Experts of a small language model.
Size: 11 layers, width 192, 64.1M parameters.
Experts: 32 experts in each of 11 layers, 320 squared leaky ReLU neurons an expert, 2 picks a token, a softmax router.
Training: a variant of Muon for the experts, 289M tokens.
Below are experts of layer 5 (counted from 0) of a mixture-of-experts language model. Rows are named router (the router's row for the expert), up (a neuron's input weights, with its number) and show model dimensions 0-191. Each number is 500 + 25 x the weight over its row's rms, rounded and kept within 0 to 999. Numbers have three digits each.
Before each expert's rows: "comes after" lists some tokens at least twice as common just before its tokens as in all text. This comes from a sample of Wikipedia text that the model never trained on. Tokens count by the router's weight.

# expert 11
comes after: "\n", " |", ".", ")", "==", " ="
router:465513457477496509513505508484499506528482493518527512488465549502509499473472485511461500492546510508528494535487516521483544525514487523527510441477489511530472513522489534479507450496515443525527503542503456494533472510483475489466516502495533489484513547500501521511465508490550518515532476497515457495487470556474481519498482520491497481490495488509493493490502498509530536479528535527495501525487505451498456540508488509536491503501472490470492482482482480469474520526540531488509450490517460476542506465470533527515557556511489462488469451453490499533499513518459514462
up0:514554534510448506492473543486487523508524496485502518579527506527483489516499473483499500495446516498498513435478492532515515476482509507517485466507481513489464534522521539473531528517496502522493523485548487464513473557501499477492512429494538464500502488485501560522496497513448487483535505504502522514472499466500487518483503503510499525466538475457471472517506515488515481487507475495509510528529483554455491500511511481482475483523528491529455483516482486534504523500522543476511516504556526522469498506481493519437485479518530485491496444506501498504478518506543516525
up1:504521483530499507492503499539504521465515517504534540480472540517525504481482478502487503474503524463512510517521499510468481511473490547507486512533502490539463480536524476551489472433534475508482476504505484460497475443455517444525461485479479496546490545507563477500496525515506526456528467479506532541534500491521484521555472535489503491553530485499481477474495521471533502516446474478507536508489434460466502514489493493487496502488526486539502515506502461513497499506486485489519527508520513546497511485494535538514505514455471512516501505473536488493499513501513488534
up2:455474500528475495497504542489492495492472529524458496518486532539499498528474474521478497521510540454519480512534493488524504513506481466546505508472477464541510543494457487513489528512530497487522521522539494511536509518472503504547494508509472500428508491527495529518485467463487515536489535434515574525456501489473513445488452513510492507492490514480492502530515508488481507487473484544503508474484506519465494486521494488444510518492467534484515482526481513514467499517524467439479511490556481466500533475541512502466501471489521461506475515493500467528504471491506494519
up3:525534504467505517478523511497493499481514519530434499492515499482529521546509507453494510482505507532474533493520470483449486465489493509436534532523500515511519471535503500500472532518472527502510523507493507527447488477533500564521495461532518498522504492512495480466485470481464528508477516499489513499501504450495501521499491463475479506429525477488500545502530504527496474537480486506505518482564483481513510511477521494460466493455494503513489484507507522549485515472500495512480470495503493493523492499554466433497500480510487528521528477527519514487516512534561495567
up4:482525445495492511494523474531478505489496512458502495531544498495515481480468524536512470516500507483471534523482488528495472534505498529527499529516525492474531515496464456454528490479498512532502489485512460517507487489483502478472486513484502555458473524504510516492520487486502479540459498520494510508514510525494527540516509470505514487504511514487463529513503527513495519491464466482557478462505520472545490496530493503464531521539485441486484464453564544530511518496505529530521537493516527485526548448518521529481538508471501475498535508525539541544531520463527505486
up5:529515488512524507469540518495535553486498485514485529446510505464540513485497515472520536503438497542507503470449481504509475491553495514527502501484510474510521494498500530469553500516515489522465519493492495448471531535505489492507544481487539518526509484503501493507489519559519505490472520487495484524483537509534484485472487510478497486511531476554518520527495524488493537527526496450459528499526476475516481521495489507519460518479469488549528467511489471532552450504525489560456465494503486530460484501508513489535479473497528552511517482493464508510524520528507507488
up6:486541515466489494477486459548506532505501441494474478534480517469474523554499492524452500526539458512470460499478517479512506530528494564509503496508511488488505483436476490509513529539493476453534505468489439474487500510506477479497532514485490466513476471521481475526504511468512478474496527526512544475466473499520487534482496446479488524506532531497471513501492518474482499498487493500466520527517500486506470552497474512487480547509455538512499487477521497495487508506505466508535523484517459479446491459496516471487474496503511520508507510504505514522491502478514488587
up7:449466527524486533483493526497560499509489488495505511479495481507460487477456503494506455488499493493459482530503458469486483553502502501515547491520506531490513493463493507481459543489489494499508484513459488543505508541495519504500521490553525511551488492524475492486491472526490504489503476494480486478522507490453507527519491486513472492543515528525535523489492549519522504520490465519493500459514511477550539491493499509489492533538493536531482514502515519497484528483509501466540500442480498550486487536454492534504452518454533548531490469514510527457525460462489450517
up8:457520501526491534486517492523513518511524482510513527542486475513488524493508499496500475497481511481484482524537505489546492502481490514508500507493513503530534527531460454494499484475483526500554487453487493475489523477520501480498546475454509477484477557487450506505504533568530494518456491485494468522522489513492487472512476490468526482468485505509502490470487513458548474482491508520467520493483513499480476480425449517530495497511549517524510533509482507456485441509523481515546489521476493444502459548516481520518552492493533490540471513474526464517499495503488470474
up9:450497478537487560490524479496500482538497536515485528476521498505431513507502508489522481573470505505515487524498478507510462513502540519475467521484492469459520517462505520538463466505480529462512488529459516514531513490507512483508520487428494514482547541535471518506482503454472499528536493531560500507481545497479466504498483520507515514541477461518493480492510504514485534492507509514498488494495484528484489509530507522515519473538474472479526494492483484493478442526495485514504512515490453538521531543492495483543478509491487454530531496505525468519503489452467518499

# expert 15
comes after: " of", " in", " to", " for", " on", "."
router:440507490488462517506536490523529530518487501527508498496480455526490507499473476481498513525551523520488546490507502516487458545510533554450477487528474452468485491548505474520490496514524477504486474487561482495520486527479444463481500498489472497520487475487520491493466504542543478467493502478469480481471540496509494512532521500463481510508514482510488439510505512486474486499490503492499496519482468490509517486525515538516532477503495469547489479487538477510527485533527462511496519529505537467461488485462518523528514470444507527515574495476498502472472503458481481487
up0:515497484509500513459528549499492476482538486528489506497444527491501515485465470515488497459519514492488514507490519525511478501495501501438524486476563486506524489494473518452525513521514511489485524515500476484478561537490552474506541486468504485503484524500517490523508480487512455477526500525465527513495445478482503500503445494495527515448531488492538509503487495510500556505530467535552485507550493465472549521515478522518452515449480497487497488461500503524474544519495463523509500478501491537496530521507537469489479564504496506470491482490514507480510475511477543531
up1:463511461478494490496521483530557520480500519536522499527529459495533516476497541468469534488512488524481457539481553479502464479500537517566490461537491502515492508532500492458513456495525441515524480504505508493485479502525462512501516472512546514478489507519489542465487492505522490503486483485461499507512530485430481500476515533483496513477511491475501470540520543503520511504502491493462492515533479464504485495489501506524526511537462514529511489494488474509533465493526511553493524504498504500461537508466506535547497477459485498462475499512505535539511463460450509520
up2:507483490511491511468490464467498526489526497484540513519504524529492513480521493512536512505517522448481520536500539517477535487531475502495475466508515530472503487502480502500517477474534503499498508513472476452498574474500452472515514512476490476505494524497473478513505531469514512500484475511522489510471468471504468522475509520491509498458518507490482481502522490517492478482525528469494529492471521508498533493542548433467459502523483444490519470444481518462538492466526507507543512475545511495565545474475508462556516467474481484488529531489491497546492506484457478476
up3:492505496479466511463520482496499478518523510464488497482475507508493494539497495487504518486494492531539462501504492458504533455480441483558451514510483508540474536476487541494484514525498544469491471498509542485516534473523490483493564497495457469478497572472472497518503473498527500510508502470486500483514480465543492504506470521467516435476500479475501491534489544500540499542508511513487498513489497499546502485524503516474528489500524504529500505501508466528533528479449488512488522517435448439475494494491501488513569511519466488502536490512497477488488481478473493495
up4:499465506525500530493516478516504502515519537472510504503512484455525500505507531496507508472449574456498443476542509508502495502508502503480499528459475486497473499516451458515480498483495527498519531461541506466498509494452534482470507457518505444513474540515498481479478495454504524535477545505458518503461520517470519535471460530475509480515496485483561488522469500490463482509492475506519476543478538554490527494507462468505463550522511518506493534488526471494523532517502528521519474498486495506485514539506493497491530507519473511519485516483510552496484503481510560494
up5:487487516498474522483508551490475506509529488424526461527515483512449477522540483493499501485522488485486495543509492461481490484496514514523500472503568475512507496508496497494523522440476482474532504461503488477503508499542486472483517483502503540511546489474460551494523491505548535492504508489515494529543508538494476464479526497460510550514492508484479526499491524458518480495493531525500450533503480502556459512490512492555532505494517512532493499460492516483518502508512516487496551538523528455493504501539445507480532500479510557541482490503531487509501538520476483507
up6:512464525508526482516504515472536522486450487505501522482526511508492569556509506507495482525500459517511522493485508495514550492518476471441450532501541526486537501509479559541510520468458495511530501497524472499488490517522516445516475484520517482526493483479530528469467503497494462531450513471491499470515535510493522502499522552488520526534493480507505441478494500479481513517465465504496555489456486504502464476471453500526517531515529495534496492448517511508523492501483515483537463470502505483481497477465519512487506472495521506472488480487477484517517474483496441466
up7:494539481515475500495491519500481492529486538499500515498552499507482525492447501504516504524495496478480513486517535538522452522479465501486497500505533552477503498525508554487496523473484501500456517544508496489561523491456521508507483539537498502503490511505545519500506428477426511499509522466521500513488475513512543496506522499533474513529492483534498517532515492499513498515485465459500491473455511553524514491469478493507471501466551499485517472471507485452537523525540547471465471475497490518537467483477524500524515537519547503505516474500473442513486527497491508534
up8:540534488552439525487502479522508460501504534535520495499476516494469484524510557483515554506482461484507513514493499487502498507516502507459539507448515428523502521504512509528549500472483481485500489473438527490498502463532531521482510523516482455504530515445490538518496484475492520476489468490490524516472517484533474487437491493484490530480502504515497544498490521473530531511475471514508554459539491530533494477493524495541493469485487472478506503524528477496496492516492513555517481495505493554517547471534507512511495535492450484488510507512508535516497472504513491475
up9:491486485469541518498473490513463488511494504471468545487471512495481443538511491530507500505468471479483471483505503536510517508487481446452528485520509572507502501460530535533494503556438500491488514519475520493486481498508498521500536519507464529470528529462474540498524444472475493499512481490489500529550499494474472487467471459506494508468502534463461539509530460507497499512510495504494480498535511473497486519518473516511499463509567524450528521483506540463495512483524442496523525490501474542490480480471504483475526468537471495480492496471485498482517501497521508495

# expert 25
comes after: " is", ".", " as", ",", " with", ")"
router:461537481471469538509490456536505544512484512454474557489485518477465503466468507460490501508488524483492465510478530492503471493589520459470530495522503531505505490432513512524506491549437484528468523522459496499510470496483520492489519480493460473482517519486487495477499471491505484522519451495483519493486535570498492490527490463488454493454488518464512523486511490497523488502528455501501475501493547514500549490501514522508510502525498459488510492504488528490534481509520508527558513482507481509462493505493494494506547499515499468480506518472532505504454479511474487510
up35:507499491505523487477521531532512424520531496507535489500500447513461507490500464456509435491512472466493509474512485482509473500496469510523456524529526522511548503538505522512485473522474495492525486534503553487475513518490463511481498501445547517521528495491538458488552496497499523482520438503506523501527482552604446473503483556522504516492493520497527532513474518471513515467500508518529471519492486517511515510488494449494491505531480505495532482528512493490510496501516496511500483535490463477488503515509511490511478473497470516515500472501534504527472475464503509515
up36:488522504544514530546526506475488464494521469490536491511487544517451454521521482517558481510511489526492453513547460515484527489517501515428481463504544480522449469551467496481463499514524487451463496503499510471487496493498523501539510506484481520461525470487487521522474476460477452494507495497510479515554470487483453492492522481510480514497495498483466507529468476485474506522512504510504472532537511501486473477545470515523548448507546497481468486509508516477482504499500479478513527467507466513531527470503498487482465529522482533467515513525507506491504515482533517475
up37:485510491525486536498459460511490512489518539512486489552509469536509496478515491530496501482538545512516467519512513462488501508478502567448517471497491513466487518475529481481546494524482505522481503495498517501515489509510430489468496470486519491460490501471523476472501512502465498525471490526528521500506506539529538504448515501507519480514497461512482471515496491502490486540538504517463511499538530497498518498539519469504458532521511519484486503497463482515456487509509481473467537470502455511539482485535512499445516450463540538438497473489459469468493525514502534460
up38:497486487474483482490528451509515471505515492493489509492472496505543505522497435497486500488506467486505497491524522499508480463520470526524569503478478520477509487531479525485514529490498478537502502485530528483467502477521481509526519483485516532539514512495543488514536468507497496463496508552518458481528503562463531493558482530528520520478465481476523441497502510495484524489524486465569442473511526459481511501542474543498456516499458470494496504453530516470491504500512529504515503524502486500537503504473495512530517524478492487508473531501530495525460480446450488511
up39:538497549504488534558513515502510528463525489456465547491484495467523510522548510479526507475511517551530507518528498511516499498522492534481497531494496485516484514486506511512523518450496486526507490466559534478508534504498527465525534459493494533448499484490456492492469505470467551460523491559503538514486475485523520501519525510501506510521483533499448504492509476530524507511504460502525526521467528480549515500512455496437479498484535499492554503506514515551510505500502512511481447488492483513514496503518510520491528531448469478474481513461494480523481517474515520489
up40:455458477496486494464520486492485510504494478458472510496534472509495521504503485520527465479535516490497499504463488561473520510480508545495471523523545520507522495487513487519517476479504524476450505492524532515503502485540530449509551500462455464532523498530536468501548535552505458497485531497516500510462488522538544498526504491476509486491477472493479526463510505525557467484518492501491471519543497446524495477492473449502551517502494529478509511498499507488495477504476486444542487467498482516511493544500496539495488471502472487504503552496493497547475512534466498492
up41:507471533463504476524461488469537565485514516490503492494466519498517469556481497507521490507482477501510501539516512491475474463518527443550500513518476533471515535552493475497510476522534536504517525483515479535485476531479527480522524513542488491496525489526481485475483478511476508529480489483487521517477502517519519515518525515487521483489483498519522478509447467528447480455508486498482493488466511483453532504475484458462496514545509498487497534479514481522492472477571495487504501516518502582483502501509479466474516521515494457507463477528475517475504478500543447488
up42:494470478499501508460473505500536506481506512531490503499485449561503514472504515503513547554564445497441527482517493488499509492546516482540494475486500510494529540528492487494493465475492461528527484468511497498502500515502514499494494474501507513531499476488452524496486492524532523468525542461468502498523490579480513482504486516542493507449491517510520482514505458486462513486535484484484497491540503486476491488515528555458511519485510503525495489464486491479521483561549449474487540504522494485481531472525507489508531462514499524450486518509479527503509496527472475533
up43:515534451498526488495502498518528497477520532507494488514520508447588497492470515554498533529486546521516496543510503490491478511472534534481501514500518500519457529531526460534448475519518469504503501511509537509505506454472490516516516492492533541488465494471497541528492509522453473474482465475514497479518550505521497511553488493534474467511523458528474526488509562494517495529514493525505527524538495473484473510522453524508498493513480486528510523541519527457481498515497496467514483492484488514514565491466472502527518464508504521501501510485462504498478506504519518450
up44:466470461493495477547490509479477508529500499577472516514508568478504516461485493521499511512528478518535486507541510529533493468446477525448437489482490531522500523513555481507512497483482513533490456489550506483508477531486536533525492511486487505481506509517488547509554526475487478506512509518496502503526480492507440519507505471542478476513508512509437461483486457438523517515500523528524476508493500504472499493485469509524506515487455531528491475455499520523490501503525470527480493511487502529502486481479539504495502556509508473472515489498509487510502541471515521494